From a checkpoint of a small mixture-of-experts model trained on Wikipedia.
Experts: 48 experts in each of 10 layers, 64 SwiGLU neurons an expert, 3 picks a token, a softmax router, a shared expert of 64 neurons.
Training: a variant of Adam for the experts, 214M tokens, 6525 steps.
Below are experts of layer 4 (counted from 0) of a mixture-of-experts language model. Rows are named router (the router's row for the expert), gate (a neuron's input weights, with its number), up (a neuron's input weights, with its number) and show model dimensions 0-127. Each number is 500 + 25 x the weight over its row's rms, rounded and kept within 0 to 999. Numbers have three digits each.
After each expert's rows: "mostly gets" lists some tokens that are sent to it at least half of the time; "comes after" lists some tokens at least twice as common just before its tokens as in all text. This comes from a sample of Wikipedia text that the model never trained on. Tokens count by the router's weight.

# expert 22
router:501470517536493475489525499509489469488544473506573501546513448504450522489521446482504504488523473513510533481454452531557468502518506485521539506489503476508544499520521457486526493522497516506530481512507515489514489523561459485490504507523450518493492490458506486513506521523528506521524455488520521496521496521454519500450513489525485517513509503487508489471488506514476455474496
gate3:530497483497503502493487501503522496522508518521444479479475490522516494517480533547532491517450539527439517524545485486481498507497508463498489533528520486514450492504487517511478528524520509502472453529505493558517531504504457469468477529529477491512534563501522521490504486475499452470535509516460462466478479496516495513498502506535501469521509478491450469512505531451518513484495
up3:489499532517463518487471499484505539489496488494470481549503487504466545496491495488501501524545496488447557546490471505533485493468552515471513486512493492534504482469508515537479464495529555506521510544489494479502515488513485553467495495517468498518525514440451539475491503505509505476473474510490493520503438527504530480497501525479517485515453490518493511482536539504482510532542
gate4:496480498547483520460493484487535477486494528474502499482486511503509514527529488499483505466485536465513539519465510515520475506533499529513489441506510503438477527506502522501518519492527484524498569515498470478458526492477522535527490469525499519504458534523493485491477518534470484500504474506534508484484492532491442454494498500434457503528475514521502545487499499513514543539463
up4:482501503491508496464512507491506477473494527455534508486483484544473479468527479548510502471465537493507540518473528532500515558513464505478550468521522492520503513505483495480508489488484510483454511530516449487477500495481503526530515455498491533513487521503515534530503476527511471455489485545489510503450498500479458461511490560457489503451453475502529535500474516508524529490490
gate5:518493475495451479485506511496504534530524491497491506488522557523497482503541534512515512464529495488504469445546481478509489503479480480498476553494485515481525470542529478499479490508525530474498492512486494504546498555519533495472503447452524522523540493466515530470494525499477494489522498479488476472514500513512531465546449512514542491549508501456456473498477492462505513490486
up5:514492524476522499488526518529511451492505474476474507516503501506507457451458542492477508498487494511504567450531518459484534491519524521486495522519479493542525498529502524551496478527500522460491459552518488486458528498465536479504461491458508512524478476478479546456487500473491498556496479520502482495517472488504522482486512465517522515511535501495539530490491543517512488468491
gate6:527497493501520475513501480526475462520496475550497466495501550504529488483445533541486542502493441504497500513505517482510513462474499452502475518546524553520518465528491512513502511499527518493512476494479540480499498488450479446513486487459554502511486495480512483494502503523552508512483547463487490472494496497519520444534499490501498469491532514490518514490466506504527474477441
up6:513528529517527466527497488498486516501518494511512487491500524527497505515475488540495519464513448537494486478480519531529533523539521451498528490498551536534550457505462519513503458506531504492538478499513529441473497487453413487501518484505509515479507496503511498561493503518534475481513516489478525496489490486505503469475530486505480529480480486483514510472496545505513452467486
gate7:499487498525471507480483517485489501547495477494522444481507505520494504536535562539526531534530503499509505529490501480483494452509435491486483500511505503513460486503477496540511501491499534487500526444541464492504492501513518510461544550483466486480491486439475501492469494503500546480537494531477484508489479578517497508480502499497485490513453514526470492487477513496499515556517
up7:479532518506535531495493468442490533497437511505539529475545502476526498533493514506505487463461500515515476484477491520506517510504509467525500497502516470544504489471500466459500518518539493511468541462524500527463522524485542489518482490519509495429523515487517470482462502461447528457495500502500508500514509527490500478477489502499472500468493517512537565514535476527478516533499
gate8:504466500492487518543506505457507499511510511492470533527514520517513469525512516484510479455479522465515524450559501511534504459527480497524524508475473481466496506476494487475511476558502471518481468527448508506464476507515500478524443537523497510490453471467490535485485538491528498533477508499562489487502505488540527508498539455513515501497520509552511474494476488543508499478482
up8:517441470503495505547502475467520544481499493471507525534503532489507478524507511459509528493488497526566542474536490514504490480502497469505530489496507505530546480507473488462475460534538473517471431510512545503456499513525522474487478522511500479500514488494497513492507492437535482504485497527529484481496469486535514494489529482510500520509523496487525475447435515529504490476514
gate9:524500491490531506477495490502486498457510483482509526483541502440506541496500514475512481491534481522480526460587509519510472511494461489479486508516536507530491505489492517511479479521490454502469469544542524512523504513463482513510477489498547519502496502474489518488507473477492547455503491527524519513490498530492490449512494475450506463501520475539543507543536518453512485467534
up9:518545529493454496506495503511484492492495448508519496469502513459499549495481505472525523478480515514506487479470468524492514487484476542487511503514527494516546509521493464514531481465511540435486544496492493492517498491487514544492428542475521476504500495503475554527539501483497484481476482509517510507554456521436520507519494486443524496523512471512520496501521503512504472517542
gate10:498465466498487488541487538525494452497502516510490548528468513505485533466462497512513511495520494480482462491475466532528545530470553521458519458505470507460473496472505511506549516475461536508529534506493455485509491502479512523518513473463526514526518494533526519501516469483492477499488446480504487491484531465502485485560470506525509507496465497530485536530484473517518512514462
up10:477555583484530514509521456509490510496516492480510525500485516504479486506480502511484453474506511525484486459491499510471510522501503476484501511509467502466523474525476497535488469460461499489535469519495496499501507530448459532504495484483512495481456498515507514548525525557501526478489507516538479492481524492471492500493491499484532514454491467457538472519540576531481479496513
mostly gets: "al", "is", "ir", "ol", "il", "a"
comes after: " |", "6", "′", "7", "ab", "b"

# expert 20
router:485518485492488493504528522553538475504508510519514483521511493550485476487520465519456464492525511471484511486483484482479504515512474459512516478506450491553495492536521505434492520448445484522522517481514534500471501475498498484475494519537478506491477480492505470524560512490466514506469497487569517528525475466513506513485519509513510501552488523479519506466490499519468481559492
gate5:471485519517542526519538496511460486530458497506486490464542535506511485501500510501459570542516487502503477541504509466508482496489475498553461499429512539505514527478511500497456493521502519486493503484526495510552515503470536466453487500488560490510476525474518501451466501497499482495521495496486491469545537488437463512518503486501498475485521506491512511478506477482507526480506
up5:480447538545519495507485470579447455524463503535502498472502502493519483473484458514473526499506497561503493521530532521480554511496495511493486500475515528501516506505502495474481524482482493492511487458526497489528517500433544501454482523484484531501483492503495515535525480507494483464494570478517513527479517457512498517504478508482498469506520538482503521463502492489500481470472
gate6:511496531510497474514485543525521496475454468525496492504535492511467504495527491527503506517516483545508506477519510517505488526540524486504475495538507489452468504511468499519506526511494509531518507499505479495520466485522503488489490523454519464466515494495508485515489574500566522553498496467459498462503536543533447470516499491472562518494483496524477457495530543461523516488524
up6:541464506485498468527537517531516505504486500486532469535468437479515512447508516510542452490537494529467511474558489522527492500445528476492508534517513499505458511523483480484500493506517502531517443525462469511531485469485448529500525543486504505498498481487484526518487539500487497507495490459504512528491489492498496477496469533488544517509461521548488479529497477482481523478520
gate7:462523480477469482469491485488517513539515494501522548465520504483516503520480503475491520497495464502523460460493486530466527487506451499473472534540500514460482472469466542524543528537503543479499461499554479459533496479520490515501478520501527508519525464491485457502490465502528510519492496512529483493506496539513481523535463445508531483495528521509502514491470497487540477442491
up7:490465493474482575522473496494451454498515514498522494559464518481498488535528539484519519500509518489490478508514507476510491487513477469476464545472468520506550512513503500473503510469488454530522490496503515523533520503525511490524496486490527476491501526485501546541522457468488534499512514528487542501539555445470481496480514538533504464491512475495540518481504499492509480461491
gate8:507464537497539489466481466494465507554529499500507520473483522472487473471494471505524527533447493473470502503476521517467514485516521541458508494523529535494553494513500514520491505500523493470478514504513480463508507542500526517526481513445497534521541479489480492486500477527525432486473498554483477458497474525500522507528526496451471494523537492522483468509477470480520505496470
up8:485534446482496494470475529477520493486527498519522481481450484467481519506514544510569498530510485485478501476501482500538479532483493507497497481538526474457498525488533553545503536507463533491485520510494487488512517516473508510517451499479503475480545546490457542466476475499533511533487505482460464470518499530485526467529463492482516493486528484495490481521537539490491504468518
gate9:487500499487505530507473480511466529488504499470500503491505544465499515537461484514506529477512493496522478495459485499519477520516545499459474445517474474523445527510525472511459490506525540503478496475528455493536478533527501478500531446528510485499503535499451476474485484543540528501472524541485530499503494536507503471543503523467527481519493508511468457553526519497502536501518
up9:470531472474521497506500478508435481508510506468505518476462454487488527513505572483528530519494509496479500481505511537498457506534507516515508523501488502474525490524505500485513534504480546457517497514492434506492485556485501520516496485486499473508542506518466500516505469499500491521543474498506443512501481532518492510522547505484527525482456496471523477524531449509538461468454
gate10:449505517477481505529503510505501511498440508502487535479461406483515532492499478519509496480538490483471484475495481503499479524492496528480507521508521521492489524536486509501533534524485545445482479485461523474485489499518507516498488492510553492470570514485521516493510483509477527521475489515476480474462468450509475521520495510488507479484497500555518500519518523521505569468514
up10:516496462493524506480502452531530519491511447486520519505489506514511491506507486475490546510510502511490479480510467512492514516468477508533544523511471534488530487557537475525506486499549510497517516528526479546499505508449489502531549494502480441520479474481461517500475523460490493465546516507499532484559510513455487484490482474455499489499493464502523469540504473528494484510447
gate11:546444529558481506506496494517525448538530533489483515495497488523543450494487485490489496464495514476503491523462493510517488519499491490473508509582531528502542441477511525504514490511524480515535491483503539519554528482471510488478532479514551545509501513515514466469517503484508506466475500468488464475477514507526495483496464556508483474500491475523510485485480496496496510497521
up11:531455576555448504507502509541508443529521487480478515487504495540507479506482468474492515478504520483509487504429488484498533533518487495498531475519509480507479454494524521485516504516529467508539506474496500530541467529465459497467527533536527540502506507491525516495504500502478498532515525469493494468495498492524497461484482517515495503493529454530543470504452499512490484516501
gate12:479482510476525520533470484467492512519554470525510494538542507516501483470476508536468482530526529460510486446459507465533530479522504504494485535534486548499500484521495497482488500513475467520477528503527559493515468529495513491520484489470515504501446516559479486480491518464483491487503481529512473506478476502480506469509509455463493472454491532487539538499513490473519467501545
up12:502476477518481464486458522490527483470488506542506518482509508497471524523578498464476476487534491497523480516539427495525526504516453473523490552502452533538505513490507505493530517511539510489494514525447458495464502463502484484497498501541540481498479488486493548501508495521467527529511499474485523489523503530479479518491485469501490540540523484529517518472476471485490505536493
mostly gets: " —;", " :", " *", " |", "\";", " against"
comes after: " |\n", "4", "3", ")", "6", "5"

# expert 39
router:482444509471503500494505547510464503516509477483490523502559514482470523507498523433487467519489451504492505501478501511508531479495521494499524519480503434502490498504494453443506499488494511479547486488524496529520502489462428488504548489490519546504487490485488472476500495531509505521511495516504518524523498457499500480550498517538459491508537517469462537504511511499558497471470
gate1:502468479489507486520466495452485559512468468504470483512464509514525503522549504502502548474487477478519511506523499469459478526489564468493522487497492477514522495524503487524515503487506508519484499470474450493497511508488524495464519469498520472519462450512468484512496478514558530493541468488512471529482515529450533516526492539454520506542474513481448487473505505530479500524490
up1:497492538513547527516497477513465515486505478512519481536493480526516502551528517456467503484486423478490519501522499455487507526492527495470524468507504492522519513481435501518489463482481513531541538499478499491477516506471499502477511491503540486502480449520455490460503482536536533498517455541510482496480516537532509527481509531473523469502495515479497472475471536548499507525518
gate2:498564465544518473491446509511505472489508492501508499451485509517510488480530502504488506529496486526500504514506527476512488478533522506513526456458540519479480474543527518510500514513552485480515469497529521476499506520518483489542453540497459484474514502518520527471501495503529448517505561508471527501530471545471492467501521529473485517495490472479475486539473527459515469506542
up2:510522496519520524544473471509508492508530471479493562516462506516480521505526504531509506477532539523535501505486472559490493480507524481474502475456498492482524542481470504480516515494488516469496514521503472527486504427459517500473486476475528496480454492530490514556537484490516460481527433509509446498473504504510471492500515466506543478503497517506541481471512468488495508519530
gate3:535528498514515490484470486540540495485504468467507522542492476507518501499477530492525552525472529490483516502489468506491517489479498466503501494473520502535509505501463444539504500475529498484488494486505490508498548516493464470486486531458514471481516456540510509494501414520548500493498485543470485504492519517467518490522486522471548533453506469478544492490444520532491496492525
up3:458464514532502477518531487500494464497459464485494502442504515498538480456531473514451499534439511468482472529487517515465471508487482506553480525519507489512523527493522494483505511529507516513452534491490479478475503487498521459494538490476508510524518538495505512498524506537478494503489516512494492489493496509473479506507484484512524540515550484501515542523561455469484564541493
gate4:488562503534550518539528518529468480469502506516469560458495508503546503513551507506499535487480490494507526503516465494491467517510485522494473461510506500467559478500436491503487478510430482488510490490545478522512493514457517500535520515460494509465467516487493491514527463501484472470503481518519483486483502555501456489531499507504515523462502500487505491504541501510533516501512
up4:486502496469488473466474441506525451521521477497541501526495525498489499501460487495464494478541494512549527513513490521511515491437474488546520501495473485556508501470488529513539488479510457515481507505476516483528507475502476491486473486492501511452527518498525526516513485532496471562500521518464550505538490462470489502457505550525457483498496530467501502515464537513481507496507
gate5:546515551475515514473502517469523525507528527447470497509468520499484497490470501499502462519529488536484475517504502455499525529499483514491513492468478553465503487523506504509484503470528507517525514481501489534497502503529514512532496480498494469501507503445516500451516508485488524517524548482476503491432550564476534496437488529522514502485477470529534482487515501530495453483472
up5:505525511550471496487453467532513529544489506487502471469504494491516513494517437542446487476461546482484516484491523516495488483522506508517460470508534500502491531519507507496501518515499489478470533546479501532522501510437505473513468538520516511457464531544535473561494509508476504507515490519500509492534490480501441474514527478473494511500484478495519503547507473477479538519508
gate6:512494508488474508491444509497527532516472509473489509461513475490513510518521456480510479506522557506510502498518485488611510501477477543520465499491480492466502519505503524496525487478489477490476497500489486494528529516555520482483463479477515487490529498521509533460512441489528548533479549532482477508495515533460448506525511509459522494496489495518506463505494525535490485501512
up6:499485476474524525502495517522482453471466540495507504550484517472497490555486473554531508483513477491524520485535485506468483516531482503477511541534471482544470485494496449533485469527535524504471520469484534510469496490512464489508524491544491513533478515464496491458502538461490512487526491485499508499467506484555480494485504493464442463480484519481504521492490477531534547488491
gate7:493519548500497516505524482491529506463476463496498524499500502472450501490440543484507485486466495516486486552540448535463541452503512519468493511509469518510450500511517518546508519494508522505561515465547496530481529509537496499508500482467547495502541523465506458508510470498510482503504500461455493488496515537543496472459504534514488507483480516521491466499503496513507474513502
up7:500496535513509518472482502490553518448516464503470471516491493465466500498449517464493443501512503512521475558515458512493547486499505512483494505487532501530473482543511495528527515494498501481512510458538536543507527534513490470536498521499524479521535478470488475492512461524517510521500485440435492507476511537511493482478507549497500507472468501518489493511503502499498443513464
gate8:479504545490486448487521509500511473496480469544499511488494495481516504511510514507456541458483475481479541522500496500496484467525518504501488478494506528473496493455511506587521507547515519465516510522480514488530493512538512478491486550502535485515472489475497497559519550478494481516480490526511473495530479482552523483461539476519504517491494494505527472552478484465507542500452
up8:520481461504472527512502476515454497530495481490521530505492544457511540557519463517501442528534523506461489465498501482520495488481513515521497492510491498511513523548466471487444526482488499539459475499523489506486497515506513507488469472501543483500529491541474527431480473515530493484502501506488551497460502507467507518522498505493486486529467471519529487458527500497471474524553
mostly gets: " the", " a", " an", " its", " their", " his"
comes after: " of", " in", "\n", " to", " as", " for"

# expert 38
router:518496507513525489461541505539526481527500465525489498513546505520490514520503514511464461450461518469459452484486509517498508521526500448546495466546521506462461486492465464522522473457469457490506497492525523487488476489458518474493546458493513496507500504524519520503515491473501495531489511521463480524522472508515525512508493489523477429520533534507507515506531505505509483538462
gate1:538492492528505497470507472467533484500477485494493488480455529507513493490481495503521488499478488481507524536487521473461533537533467450494503538473552520535531521497452483496467481546496524510507535541523546512464595526511503498505499478483483501493508508511485447490518508515516508470542461518470514500506489530500472448513498541488485522490493489483534540488481489482489485482509
up1:481529527527478513520525499514509510449492472469508499442462479489527509529519553498493519518469474493467502483537503474462507539508509494481458501523500542510508542499473513485499513495523484485478475507508491502530475543511499503492532544460481485508520540512487496481526467505537488513520540411487462500475530471497490488469463467540511474520501496498516455466514489495513525465523
gate2:491522485501506509524484488485500485497499489482480501459515515517475492503512491470450532485499518530542564499518485498507457494504484558452511564471534479500585496505493478475476508468490480477499490492447477529519497490446505478488493503499468529492464465522522521527500465494461510522501511513471469507515490484502519504509479511470511483553516497477503477522516519534480557511543
up2:508543511520502508523576494541487507504496500489517509493513520546502506476457485510503468534486487517453508539505474499482518498545525529508507501496524477512481501456478516474517513504559476491475507470436491489481504510499537464498528542438485498489484482486503503522466477475460469512513525487490470490497495505496497461524478475542517531546492463512503504474471515543478522539541
gate3:461511503484512513509512494500467526489531496521534491476504509537439469487518457499472513522496483498513504535480521500525511480527460491505480507525497503460501454495510506504446519545514526513529488501490485514459528472532497505478485499535509510448493467442488449535521496502547513484526494432518490482473507442542542476508534512547487476474520531489493502513527512511505496527513
up3:524519508527469510500470522525504498502491448494471503495500479502486523532490522450487494459517475524495508453514478462474460491505487492503507512455503484551546446519545522510520502453526472463421482519491518522501480526466509510518509504468503494527506514495512499480461506488477509519479494471480515525527530530471490541513446501500485518562491521491521532478523489472506518469528
gate4:444481494494524494477539526528493492509507465510529529509494485523504528518536503492470521487536508529496479487502490450468481477556480510521518523490460507527448511496464494441503496511482466532510499488504448487525494508537488466501528480467478510498500504495508510461472491487521492514506541467482511479479567491529485481495539448546471517487498505530531475486519480553525521469500
up4:508508476458541489461480494508513538453481468496560485523529492501487573492518522494495484498501543523507459468509514461486494481474514499535515481502481464539498519529499489494501487461504472544502534492505447502521521516524511525504546476488512511517507527484518491437477496504506475535448528481470504496437510485504501517469514473508515544499479495509501496479501502534497556485486
gate5:467470500488505512498491491469560513509530522466482467451500555503496494521525477486495482492517506503497516523527506515474479444525531512516484556525517529504504493487511527558486443481526483505489475518493527500495511457462479505523518504495554508505463446492510521482468573506474523510516519509508492485526497512460510504538521439481487517499490521480510462494452505488489520511515
up5:463468497557488498506489516493510489502544527472472465444482544499479464489534510509524525494492501558495508534555502464491492492529526503502492483519520503540548513480473515522548476500507463521516482510495503493497502425521482496569495496500506506501513453469515488479478489502478492497529493513498520498491476467465521543518509483510440518515531489508466476482493467511538507513514
gate6:538493509486508490493483493481496489457513472535494548484514463467492480497503451475524513495466517497506465448485527453492503503507557465489475520517486535547476552498464498498490497509472519541496471513522545477498514492529531487453478542519499496459525537508505519501554487512460556513518509530503488494470484478528455478507525485505506527505527491515478509549490499494490524526527
up6:519453439464467477556508488517483458472465501537498506486498449515516449492483489487539499524450469463471472510500508509505532540487495481484456528503498516520474499513489503506514522533490546499514508486508464511465531520546538492529491498487491521490544547504484496490499463521466516524495493493489472497482520504539546470539516501544536513485508494535491529521476512477481501517503
gate7:501515504527516496516545511511506494487510532460464496502494478529484501497505511498523489478520462531470500518525488516479488534506484508496499472467505496515490507484469519422524481487546507456477461494557516515547488469532507523532523494477428490487443516505504470503497499555512500470550497512505465499486473493533495499503490495466441514533504503476496491509541446511528531487483
up7:527530536464503486476524492477545525485499514420455473524503503516479503528500515544526513532495463526484477552498481521488504534497512473507509468508462485509465503497476522487521496456517528468519466484537517487546494475520513512520499506452468480494453506482490482501501510515528486535524493589504485489480504515521509534489527513466467509527478479493480482523536483484495510486501
gate8:540493481484479520497493509525526497526532500500474499476536515514494487506452458478479539531475470499528518493509534467473499503516531478471568476474509565515542480505497528479459513520506486541479519510508547505531464488478498524532502484507491499550497537484477462472490482488457510457520513502510498509507506476508431484475472462524510496520536520497481516496530474493529463475518
up8:499466477495523547539514479547501533535473443505525452481493460498521511536535519484536526482470498521528493488503488490493481492473493495565483514489492494542540546493509453461473487477529490494491489456465487485486512513524443483530503522526476512491499510494496511446493488458473487483501549489469493518484491514478548525485481488506514479484520503493544525527498506484508544514509
mostly gets: " also", " it", " he", " his", " New", " her"
comes after: ".", "\n", ",", " that", " was", " where"

# expert 17
router:449488531562479523507555523530510480492557460522521503533476483465449508521502506527508497465493521501469457547478505514482515530535492476516499487503519443521481476507541498468494478506453477516524525477497537502473490460497465493520529506524511512534522500469500474517495475489485530510509513487528541512515504487487502533484497463490474469506517536495513483484500531476472453530477
gate0:509479513493515513455494537497512509497526488522481508473511493563498496510512469501490449515493495537503507519534503525529518451513499522474472500472512491547559492536501490554486491474529484471494455503470494474493492467461512442467478542523481508488478476537543533504516480541527478496515526459466493491526506525459520518554513500487489515471480477477512467470515501498531517492475
up0:497523472497489505516481492517469531476503493498510539536520487478516505480492488501520556473496497462475482469466493504488516557478501485495533471489487529467478493491487553461500524551485536564508530463523495502475515535529477568509493493490525515468523525474491490509498505470471500523480471526535524504448466458530502499461503477525507491472533522544480542501494508516485488494532
gate1:502567421528531502470484521494502485537512490515483518504493541493552518521516500503529526491470500491533570490463444518546500518504523510476534503515475483477510542511504499511507510490513537459490471505507485529512508519468532492519489491464536477504525520513535510508496448481491505498475443524492484480509464511486510468527482473469474510491483433493514498493488503500502506483524
up1:439542503507492482459514517491512484472522527526478501509450487519495512481469507515532496488488508511464490504549500497496493522536491502481515488533530485475485523486500522488515499496479478524523479491465466431508449498470448540519504492513480532495530477487501470500490487535531493506496513512515526533507533521545520529524503509489490471501540474560454465533483546543486490484454
gate2:488470469478500537489491504491497475486544516491495507504501530461491517476465482483489448461508538489554513511524505522529535520511530553497459498458464477498520478516520456506509480499507503460496522511521481519488478507462502478487494483520534527491534499459504505498544530487513455507490523489477559487524476502486470517557505493460435508512501468514511512510528470478546543487502
up2:512489518515532478505494506501501524516466479493472498476495492533491443532507504522511536554490424490422540486506498469461459475535485476481545485556544544482484533503500516515503521495486461491510481499507505496499510517522479505549545516495489485480483476497523522500468510500476554487527476500513476495512539517527484462476505501540540524494503505465516494498471504509487474493483
gate3:535477502474494500526496504474488490479497504517512477521514508484507524523487497485497491547468546562544496500479482509535508499439520516493560522500497472472496468548501498525535491464513484526493463510537472529547483476541493480492545534456504473495495532487489522506535494464502489447541487500513512500483466526528509498503471562448492512496503474510480490499466507470528487477519
up3:495506481474516522512491480530504483526510472467491511471500475497481479497478493493440525500536449456499523492498504500489492463518470510524479454530485537525516508464483493511481503539499510426505540507492522489494492520429518514513488524497466488455498492490505511516503470508508516548474511525489495508555510490456490500496557462561518514513466518480544505518549488500503520505463
gate4:557480521518549505495503489463474517539497465454508434518492493550519506480502505510516471498486503505474512514455534469539506496484522476495490486508505541493520494509525487509466507498559481467524507500492510486505490508466499515465475457526491518540484500529478485456465492530533492507471485471522457491460523554483502472518484524494527534491514517468433475514498498499526489477527
up4:478503535497468514535544505490472481497540496493507484527496500543506499491533475476499471522475510538499460544517476485477459507484530462507473489542495493521478467520545527485503511453531483477515498514490482509475469459508500476504501518531507511500478481499446517489460551501515544467529501460533474508477497487495541540510505499532532517514524524457437475493472510467510475533519
gate5:513470483489482519469529523494465477527493501476482504526489512533506509533447515515539510502504493505578513489478488494521501508497472560496536537492481469468536499498469472497478508500462505516500548509476531491511524546465500523463475489463498481464504452521515484508478508518464473506481514541471516507481516480509470498494501535447453487543491463524535531484482488547515515509494
up5:533485478504446556519543550532495463478482457495485513485495505489524498526508456495511514503476510475542500533460514463531477531525484547490534519487490488509514507554481465461522523486508505499511519508491516560491529535504519499481477495502483477507477501495524475469477471442498541473470467528476502476504532491489503482500470469489475483504488467546559528509488495510502522492503
gate6:503509497487513528516468531461496501506500491473476496479478506495470526564481460496483442520467502566496490495461510489509534463517527525494481489526493485461489514555485459497526514486570449503494471512511488499548473522478476504526529543505522471507527495536493509501488519491468482469536504491497504491519513541527469485494509514488464457497447471527517489523527495496525494526502
up6:499546517496524474474466509498494520499530515480532487500481500454516530519491487519537522457547483440483520513511478505531494492499493442511515490449484546490533470523505520490455477515488512520487522472570505474537513489510488481471496497541480495486507506472461497517502527514497472521464511510515517504507467455524464529496530505501453438517547498505510490496510487522490481512548
gate7:496493462498516496458523486500511491489494472509508526505543526509520521517511485469495518505556477542530495468474509511453515505485445501507504472477458536490506507506448512475463520550517558555492544507524547500482526509526500492456471474491536487485485485504488455517509465507487476492497464511499461500454518479510530503526483503506482510487518489518536559494506477537502523457500
up7:492478523489481493501486518502498467522474527468502504458441477487447467529454530522484481497494499445439504499517508543521512461496553532489472510515513483511521528478544512517525488465496478474509495507498460510492457531476544518561523519493498511527496508523476522488514510489510535528487490481532523505525467540522469482498496505521529514506491514501457454487506512474473520543523
mostly gets: " /", " O", "ob", " U", " −", " +"
comes after: " |", ".", "%", "6", "°", ")"

# expert 25
router:498499471481475510536517542509525481514497503503516486553518494557442492506461529457453465476546509507462478518464502519498482480523500499522495483494479448536504538518511460484471494501452508513545499511525520515496500530499450518497510492505508495524493498485513486482494463498500482527543507461536539532546534485468490460513467479533472522505470502479504470490513495496482519551480
gate3:511493502524447513523470496515463500485504538483466512511474507525498480493460484527493485537499536530460471489482520516537500479476553477459480505523504533472510479476489514546502475490503500497504473528485518500470510549492516470473520485478540492549531492517460527491517517472529496521459476522536510480485508508507513441548492470484501555523470494487468507510501566483492516464484
up3:516511501510476532509502493572484533501505514494514497484534469505504554526496469526498496503523502523515495491527549474517486461460517498483462514548486527522477507503468522500482471510458493519513461518504537512498469531519522457457529479522522483524497487503474489489554494509506520544453465495525521507545506496503500445538466472463510498503468508511448503510492520466487506447494
gate4:491487490528510503494476467486520503549505507474507492517504510524486503508475498509472477498494479469509479496507480492479519563505446436478482519455494527507550494480488546506470481456529515502469485473512427485499577460529547472491494508528517518479483506435502502503495479477499545530477495517469517480476513479491489502527545525512519484511522504541518510503506485478509506477478
up4:515474486544518513519453473487495505501505543492512516527480474480482500488474547515501474522503492471471522500520501525489518526491510552530565505536474483492542469531468504543507519447501462478479504538523527528514484500470498533493506482465540493489530506501495463500514510485476477468500461511477537467474473523523482503516497544476519555509483503493481491497486539440494546526487
gate5:505522548459513475501485510469525516475522464508485526494491526504512511541535434506528450453492437485487485495528496470510480480504464505508464484466534510483534523502519487502511470489537524508466546537499483509491529517489513511508463557519490502504510463468517514462498530515500533511497503477451492499478502476546476518499492476514496468517564499513520524550471498499520519505500
up5:524506488503512503497505507527445469488534526528514550485457563481492506504522509472508489490485510494481500504480484491484493478542509529544501450471490518488513445507487494458504474454490513528496518539497503527488468513448452500505511474505488486531467508499535514503529539499499514513563490485541528521459477515496438522485504491523495507505507538451520504490485473516483475491451
gate6:536509468458515519509472522473503518554508512462431475541467479514520471535498467500511436504500494540531514493505492510526541490492499495495528498518511479511561506453508484494511523513486506536522482505478529504487497452475493498513463468534503489475479495513496529519477482541485536520500515503514488500475462500512523509512483525436507445515491496559487492529514479490517458501482
up6:528509487472479533517474499537513512499496494496478542487512504488494451505467468460549507504493483510502509493499483575475471542463469483478505517493502496511506515498519525516490530518505498534493497447559479551517483520519539516457495507519528512448541489489486483517479494448501526529497488475503491510506485439510502493477456534513478491522501532523466546506501468475526474509539
gate7:521510468478502520485512473498508546527485506487474515496513499496512500485524456508514498491505507515509501467499504490497493451507481507490429510478472518539471476517486500503480540525566460551487493519479534504532546502520487420518509508504473478527496493519477490468508514507495459471494504518509506480510542539503476476533498467454503510494514437510558480552497534530513482496501
up7:493515475507505511476546467502510544502468499475497519493523527508488483523521472503493502489523519497542506493481537474477499456535471500499435510477466511564504491487490492502472505541520466541485491519513533477483532522477484475535504468493459482521490510512476485494499478500518467470525528477515510523492530534467462426506469467443483511486482491501538499535528550535495507496482
gate8:494497500513523487532513497524509531504481471500520533496470526478511494509540496466522489466489508487544490474499513540518506490523521493474519450467490527446520488472465501515519463530498517553470505489534472500482512514540537489516537484493499534473472522524500484515562522454480470491523520528458477485462513501465458488511518514470460528475489515535505478498457463479529489452481
up8:524481519515495477520523457503545528486454499513559542497464468484479489524498502510519500499513488509500474466527481533508463519540527453470518528537480512441516504488493501475482521523488516493479552504495449492484512513513541536480511488529507521491510521519484466508545490462480464546505497491488484485489544489473495483496502513503462523505500493523515472438493434469514479491479
gate9:547464468556465464502505537480497515505541523466442482458507521505499478485514489543487471517467508511513497524477486472528503464473523482495476472499527514494476504444554529578480490485541487500476492497493487495534486462515497468513494512498522497499504506532504476496487554503500480511499502501483479472514521510554484530538488510489508510541516521483486497535448506479529491468507
up9:501433478523447501521511507534513485497535532448480451506520500538476471468450465529493479485491530512521493542450526518513488507474506507524512504496518506514490516476526537524484474463541479508500492492498497468471504495511468511509476492504523507528496498547514459533477549507537472538513503492471514498491523502504482513530489494505497539555491495491443460496452530528495499516507
gate10:508504478472531530482486476508510510525491477497495478506457454498446494520501528519477463551516487531489530505504530471482543500525535515498532492478482519516493479468539515504475477522530514455506567493491522475490517511474503533494516526481477476531512503416460483465494534498471486536534502491488492517485473519496526485488509466524510475502526498533499490525519489468524559473472
up10:489479495495525504491510488506490482473512434540534544508481497449492465504464531489458538531494457489514517517474465523482525540480477496527537454485488542514451483452481516522522522464475544511485526490532492485525466485493477546519470496483525501528506534480484497515485487499488456531518506519480511507494524505527529511501494460566487494526494481492511540479522482486514519473505
mostly gets: "|", "°N", " On", " in", " UTC", " At"
comes after: " |\n", " ", " at", " in", "5", "|---|---|---|---|---|---|\n"